From a checkpoint of a small mixture-of-experts model trained on Wikipedia.
Size: width 512, vocabulary 19507.
Experts: 192 SwiGLU neurons an expert, 3 picks a token, a softmax router.
Training: 498M tokens, 6503 steps.
Below are experts of layer 3 (counted from 0) of a mixture-of-experts language model. Rows are named router (the router's row for the expert), gate (a neuron's input weights, with its number), up (a neuron's input weights, with its number) and show model dimensions 256-383. Each number is 128 + 32 x the weight over its row's rms, rounded and kept within 0 to 255.
After each expert's rows: "comes after" lists some tokens at least twice as common just before its tokens as in all text; "gets" lists some tokens that make up at least twice as much of what it gets as of all text. This comes from a sample of Wikipedia text that the model never trained on. Tokens count by the router's weight.

# expert 46
router [108 112 114 121 176 146 129 160 155 137 111 141 149 114 129 157 129 162 178  66 108  73 171 151 195 169 181  59 132  87  84 133 122 198 109 138  81 108 131  82  80  83 151 111  85 145 116 119  70 183 124  98 134  92 182 115 215 133 106 157 107 183 152 127 192 188 140 166 137 161 113 195 132 127 132 165 153 108 114  94 139 109  77 150  86 118 140 125 141 147 121 147 116 128  93  71 106 133 113 186  34 136 139  82 113  61 132 131 160  93 102 172 112 103 121 148 139 134 126 123 108 148 122 143  97 132 139 160]
gate0 [132 141 140 136 171  89 153 159  86 138 117 173 136 128 120 122 128 155  95  73 144  99 143 138 144 130 132 164 124 116 112 136 158 101 128 154 104 148 191 129 134 134 135 170 167 138 101  93  65 203 146 119  85 127 125 119  85 144  87 155 112 114 116 140 140 141  72 119 152 109 140 115 158 146 166 193 113 117 100 144  57  78  86 123 171 125 175 209  88 157 124 112 112 188 156 164 132 105 134 167 117  81 146 143 124 130  99 145 117 134 136 141 103  64 125 122 140  90 116  92  74 126 135 121 187 139 113 103]
up0 [143 137 137 155 148  87 182 154  95 151 115 159 126 141 110 112 119 146 106  84 143 118 165 167 134 125 119 161 120 119 130 116 144 136 113 136 111 163 186 138 148 123 116 166 160 148  87 103  73 188 118 103  88 158 122 140  94 154 120 165 105 119 136 127 131 131  84 136 159 104 157 115 156 145 135 190 100 123 104 142  46  74  91 128 180 125 190 203  97 140 135 114 132 184 153 177 121  90 129 159 121  99 160 154  98 100 104 133 110 140 134 148  99  70 122 150 134  76 111  86  93 134 140 142 171 160 114  93]
comes after: "1", "2", " For", " Human", " quant", " Inf"
gets: "9", "8", "0", "r", "3", "5"

# expert 42
router [ 77 131  84 102 121 151 104 172 131 120 144  98 112 121 146 158  78 135  97 194 148 181 120 144 132 105 119 128 149 159 110 145 119 155  94 103 124 110 144 118 128 122 137 120 169 109  92 124  86 161 152 146  92 146 117  79 143 146 120 190 138 127 170  95 107 120 133 159 101 162 120 102 173 132 168 122 120  81 131  79  95 153 144  89 124 111 141 133 124 151 125 135 118 154  90  85 203 101  75 114 124  98 158 138 156 140 112 151 112 141 162 159 155 205 136 133 105 132 142  93 128 158  51 138 166 114 148 115]
gate0 [ 83 111 141 187 104  99 137 163  97 181 103 136 102 141 177 173 140  73 111 125 138 152 116 113 110  50 181 132  98 119 160 113 110  90 126 158  96 159 104 142  51 176 138 105 148 179 112  88  96 129 134 122 103 141 188 116 131  83 108 173 120 113 144  95 120 126 139 160 114 136  95 100 126 187 157 152  70 141 106 153  95 132  44 134 124 105 116  93 154 161  70 163 128 103 113 187 133 156 144  92 126 146 122 151 120 152 134 139  66 169 144 128 134 100  65 125  53 137  84 123  99 137 135 140 164 124  96 161]
up0 [ 46 122 140 203 106 122 151 140 116 177  95 115  99 162 190 187 148  79 108 125 159 127 152 120 111  75 199 115  95 134 168 140 100  78 154 153 102 144 103 152  54 155 145 117 156 217  98 137  74 145 151 152 127 148 193 119 136  85 138 145 125 122 148 120 158 116 129 112 121 140 106 132 110 146 129 159  72 133 107 145  92 178  65 133 117 142 120 111 153 140 123 132 124 106 136 181 139 189 142 128 130 117 138 139 105 158 169 121  60 154 172 110 139  98  91 155  72 132 101 109 107  88 130 141 178 144  86 186]
comes after: "9", "\n", "8", "1", "0", "2"
gets: "|", "8", "9", "6", "7", "4"

# expert 13
router [137 175  91 171 164 155 140 126 174  96 172  85 186 109 127 167  93 111  83 155 141  95 143 144 142  90 106  91  82 114 123 119 141 153 127 141 138 111 141 156 158 129 118 110 131 173 148 143 132  99 104 150 153 133 210 100  94 112 116 130 128 155  82 146 102  80 157 125  85 134  92 107 133 156 112 167 106 118 135 127 141  79 136 126 107 133 153 129 150 146 116 123 133  99  65 139  74 128  91 138 145  89 116  82 170 166  99 137 239 100 165 157 140 150 118 122 105 135 169 155 147 158 114 144 123 127  66 135]
gate0 [143 127 134 109 123 168  71 117  95  97 131 154 123 146 148  95 129  86 101 109 104 104 102 130 147 110 115  92 114 124 151 163  71  98  75  39 125 122 154 164 106 134  93 152 109 125 150 150 172 137 137 163 158 126 149 108 102 136 103  39  73 109 103 102  91  86 126  92  75 168  90 151 106  91 106 119 126 118 130 175 135 152 132 122  86  90 100 102 138 143 138 175 104 161 126 110 100 160 175  84 111 115 146 105 165 138 125 141  54 117 128 107 105 229 101  38 108 160 138 153 153  98 146 121 176 146 232 104]
up0 [130 123 127 106 106 177  77 136 104 109 129 160 134 152 128  87 114 120 120  90 127 124  93 142 165  97 115 128 118 148 179 121  68  84 103  65 134  99 156 173 115 155 104 133 118 110 141 104 201 117 119 168 180 124 135 102 111 129 107  69  80 100  97 105  97  96 119  74  96 159  93 127  93 101  84 131 144  88 121 148 145 159 120 106  60  95 123 116 124 158 169 162 112 167  97  90  84 178 185  99 112 121 147 120 140 145 132 124  60 148 181 116 123 234 117  51 105 127 103 161 149 111 155 116 150 168 241 119]
comes after: "\n", "6", "3", "4", " Al", "7"
gets: "-", "–", "S", "e", "T", " +"

# expert 22
router [121 173 124 114  66 128 115 149 148 155 107 169 135  96 116 100  83 114 151 135 137  79 123 146 158 101 100  97 177 123  92 138 189 134 119 111  66 136  90 144 140  90 132 144 114  67  96 169 107 143 134 123 106 100 103 127 183 117  96 134  76 160 112 131 142 173 142 147 108 153 128 124  62  96 198 133 136 121 123 119 123 161 165 143  79 157 118 115  63 122 129  91 156 173 149 144 141 155  89 148 181 137 142 199 106 143 144 111 169 124 110 132 160 108 145 144 104 146  71 122 121  42 120 152 139 108 101 143]
gate0 [106 107 166  88 130 191 101 146 128 118 117 155 106 153  94  48 127 110 159  99  66 113 117  98 102  86 130 142 118  70  63 148 129 133  80 201 134 113 130 135  78 157 110 155  91 120 114 138 161 126 153  78 180 110  78 110 158 130 124 109 132  77  95 138 143 109 112  72  99 164 147  99 113 114 132 135 141  74 155  98  98 188 170 157 168 214 127 145 104 149 177 167 134 184 105 121 145 134 150  94 189 152 136 129  88 122 133  93 143 144 173 123  89 195 102 100 129  82  97 139 147 149 128 128 157 100 141 121]
up0 [154 149  63 166 155  65 139 105 122 128 150 123 162 112 156 185 130 129  90 175 212 135 121 155 165 188 125  94 140 209 161 115 130 115 192  63 103 127 132 128 179 118 146  96 148 153 132 123  80 134 105 153  89 129 183 116  82 122 116 144 140 163 177 123 108 142 124 175 189 105 113 159 165 155 143 117  99 188 116 174 153  85 110 119  90  22 140  96 140 103  96  81 114  83 145 117 103 130 111 146 104 103 134 122 162 142 110 159 104 109 128 141 155  55 125 181 135 134 173 109 129 105 132 150 122 173 151 129]
comes after: ")", " ", "4", "3", "5", "6"
gets: " |", ")", " V", ";", " State", " Re"

# expert 32
router [107 183  71 198 127 137 169 104 130 125 158  92 100 125 103 119 159 120  82 128 152 156  95 125 172 144 148 144  95 145 110 145 127 164 146 100  95 139 103 109 140 190 127 127 105  87 158 158  87 123 152 116  80 146 122 142 138 174 126 140 105 182 147 148 138 145  79 145 101 193 125 101 113  98 105 142 102 134  77 131 115 129  86 131 130 203  35 107  68 122 176 172 132 204  73 133 130 112 112  98 137 144 139  84  93 113 100  99 128  81 125 148  40 149 114 165 106 114 157 152 107  89 114 138 174 145 191  84]
gate0 [ 89 142 127 111 150 205 167  56 134  67 120 124 114 108  92  84 120 138  93 160  99  91 152 139  88 109 105 126 129 140 151 138 157 151 162 117  71 154 137 162  78 137 107 141 136  58 118 113 110  99  75 129  72 126 109 185  70 179  89 180 168 121 197 109 121  82 179 105 127  81 135 135 111 129  87 126 119 113 136 111 145 153 154 139 118 175 202 140 149 119 138 154 160 177 184 151 113 142 155  80 163 128 142 121 127 137 176 131 130 100 195 119 106 195 139 125 109 140 141 135 126 152 159 167 153 100  74 124]
up0 [ 73 139 108  99 148 195 142  53 114  76 102 123  97 115 112  78 149 147 103 165 141  95 164 178  95 117 105 139 144 138 174 136 123 129 165 124  85 123 118 159 123 144 122 142 154 105 110 122 111  90 122 157  60 151 131 149  24 153  91 145 151 106 183 123 117 124 159 115 107  87 102 131 143 143 106 134  90 126 126 127 129 161 148 114 119 129 218 147 159  70 151 146 164 190 198 144 113 114 144  86 146 136 130 109 142 162 188 157 105  88 216  98  87 177 108 112 130 111 151 130 110 147 159 189 164  98  97 117]
comes after: " |", "|", ",", " in", ":", " /"
gets: " ", " (", "1", "(", " [", " (\""

# expert 28
router [121 134 176  63 128 134  50 110  81 105  75 118 154 102 171 160 130 179 113 109 121  96 118 161  96 130 164 100  68 132 113 164 130 137 110 144  92 121  98  93  97  73 123 146 131 162 182  69 159 161  56 138 105 116 134 128 182 128 130 119  97 100 191 129 160 158 150  78  65  20  79 146 160 216  88 113 155  94 138 147 126 130 132 136 168 160 155 139 110 144 135  95 104 121 120 148 183 149 139 154 140 140 110 133 163 138  91 128 125  83 111 121 181 127 119 157 103  98 113 143  93  90 165 136  94  83  61 164]
gate0 [108 152 116 142 102 172 153 139 176  94 175 122  47 133  84 134  84 191  96 110 153 145  99 144 103 114 130 144 124 213 131  94  97 106 165 127 159  87 138 119 154 138 117 150 160 163 102  52 126 111  92 133  97 136 105 147 107 101 142 157 168 102 132 129 124 147 166 150 116 192 107 126 135 137 143  79 166  94  88 118  97 124  94  92 134 117 146 216 117 131 128 121 163 127 145 122 122 149 110 175 104  88 183 101 137 159 101 109 123  83 121 131 131  93  92 107 148 112 119 151  94 101 152 101  83 127 170 122]
up0 [135 140 120 130  86 178 148 123 145  92 188 110  39 138  98 138  83 183 114 106 154 164 106 149  89 122 157 160 131 189 118 108  90 100 153 137 123  70 138  99 131 145  90 164 155 169 112  81 126 117 106 141 102 126 110 134  87  83 163 154 182 116 127 133 140 126 144 146 106 191 108 123 156 149 130  93 153  77  89 117 125 118  96 118 138  89 128 170 116 133 116  84 165 121 127 155 140 139  69 173 121  79 165  91 140 154 127 112 133  72 101 118 131 116 105 134 131 111 111 132  74 104 142 112  66 131 179 148]
comes after: "3", "2", "4", "5", "6", "7"
gets: "5", "4", "6", "8", "3", "7"

# expert 9
router [140 143  73  93 100 139 135 110 146 111  84 138 109 157 110 188 128 163  88  92 129 129 117 119  76  95  97 106  89  99 103 141 116 116  97  95  96 208 117 175 110 197  57 112 153 112  96 174 180 127 122 103 169  93 151  77 149  51 105 121  89 168 156 157 145 107  74 105 142  96 150  74 152 171 147 158 145 127  95 116 210 132 169 143 150  96 146 135  88 139 156 128 160  97  66 100 153 136 175 114 152 134 117 105  93  97 125 107 119 151 158 109 146  92 112 136 117 128 125 116 127  83 163 118 139 143 124  63]
gate0 [157 109 125  83 108  97 110  89 148 103 140 145  96 160 113 106 124 110 104 136 167 130 123 150  94  67 141 174  82 110  89  98 119 153 147  90 133 118 117 167 139 145  90  63 120 182 116 196 175 160 135 135  70  96 121 115 136 110  96 147 149  92 133 153 105 148 167 118 110 148  97 170 168 105 146 183  94  72  39  84 160 118 131 118 134 102 151  77 130 157 196 103 113 142 180  88 149 162 151 136 165 132 156 162 110 174  76 101 103 133 133 109 132 162 128 116 125 140 142 171 149 133 172 158 173 164  99 151]
up0 [125 122 129  97  63 142 112  86 157 110 152 150  78 153 106 120 137 138 129 147 153 130 117 160  51  69 151 178 113 117 100 123 112 133 149 129 158 102 133 166 139 192  70  70 124 126 110 182 162 136 149 146 123  80  91 144 122 117  72 141 119  85 148 120  96 160 117 112 118 143 101 161 150  98 132 153 140  51  38  64 125 131 114 154 150  94 134  98 133 166 168 120 123  93 186  84 148 151 132 148 159 148 148 146 118 175 124  97 132 167 133 129 167 134 132 128 126 129 125 177 155 149 133 167 153 150 110 127]
comes after: " ", " (", " $", "–", " #", "/"
gets: "1", "2", "4", "5", "6", "7"

# expert 30
router [ 81  77 141 123 192 116 122 133 110 136 180 165 167 136 149 148 181 116 150  83 129  91 119 133 144 131 167 112 136 188 144 146  82 113 153  88 141 109 131 127 121 231 210 141 111 140  98  77 117  92 116 124 120 142 119 128  88 120 105  79 178 158 151 156 153 174 147 124 141 120 106 115 182 146  90 128 167  85 176 113 118 133  36 145 121 133 149 104 128 111 146 100 120 113 177 175 142 133 189 174 139 139 121 104  83 156 176 168 107  87 154  93 118  91 138 128  79 111 101  97 140 151 159 122  61  85 121 137]
gate0 [166 126  88 169 149 108 139 141 154  58 163 153 105 161 100 184 188 139 113  83  96 114 135 104 121 111 161 125 140  92  88  55  92 124 132 145 114 151 141 132 114 131 159 168 189 141  99 112 180 108 137 126  98 162 150 101 135  96 186 158 108  77  86 154 133 179 106 123 126 146 134 131 148 188 161  77 112 128 152 121 130 140 122 166 147 120 159 151 116 173 166 146 104 137  78 107 161 121 134 222 202 159  67 114  76 144 145 108  89  89 132 102 141  57 124  74 148 127 132  85 141 195  64 149  78 116 103 134]
up0 [156 144  92 156 135 127 149 146 178  74 165 154 106 160  90 162 175 134 133  67  92 116 154 122 120 102 145 142 152 100 103  63  93 153 125 120 102 150 125 112 116 154 131 163 205 137 119  63 171  84 145 123 113 158 177 113 124 103 201 153 125  68  93 159  91 177 114 113 140 154 137 118 154 158 168  85 113 111 136 103 121 124 104 175 134 108 156 130 116 150 160 136 109 148 101 112 164 121 152 189 195 171  78 128  86 168 140 122  81  69 154  84 154  40 133  72 136 112 118  89 134 207  91 160 104 121 119 112]
comes after: " the", "1", "9", "4", "3", "s"
gets: " first", " its", "9", " name", " second", " h"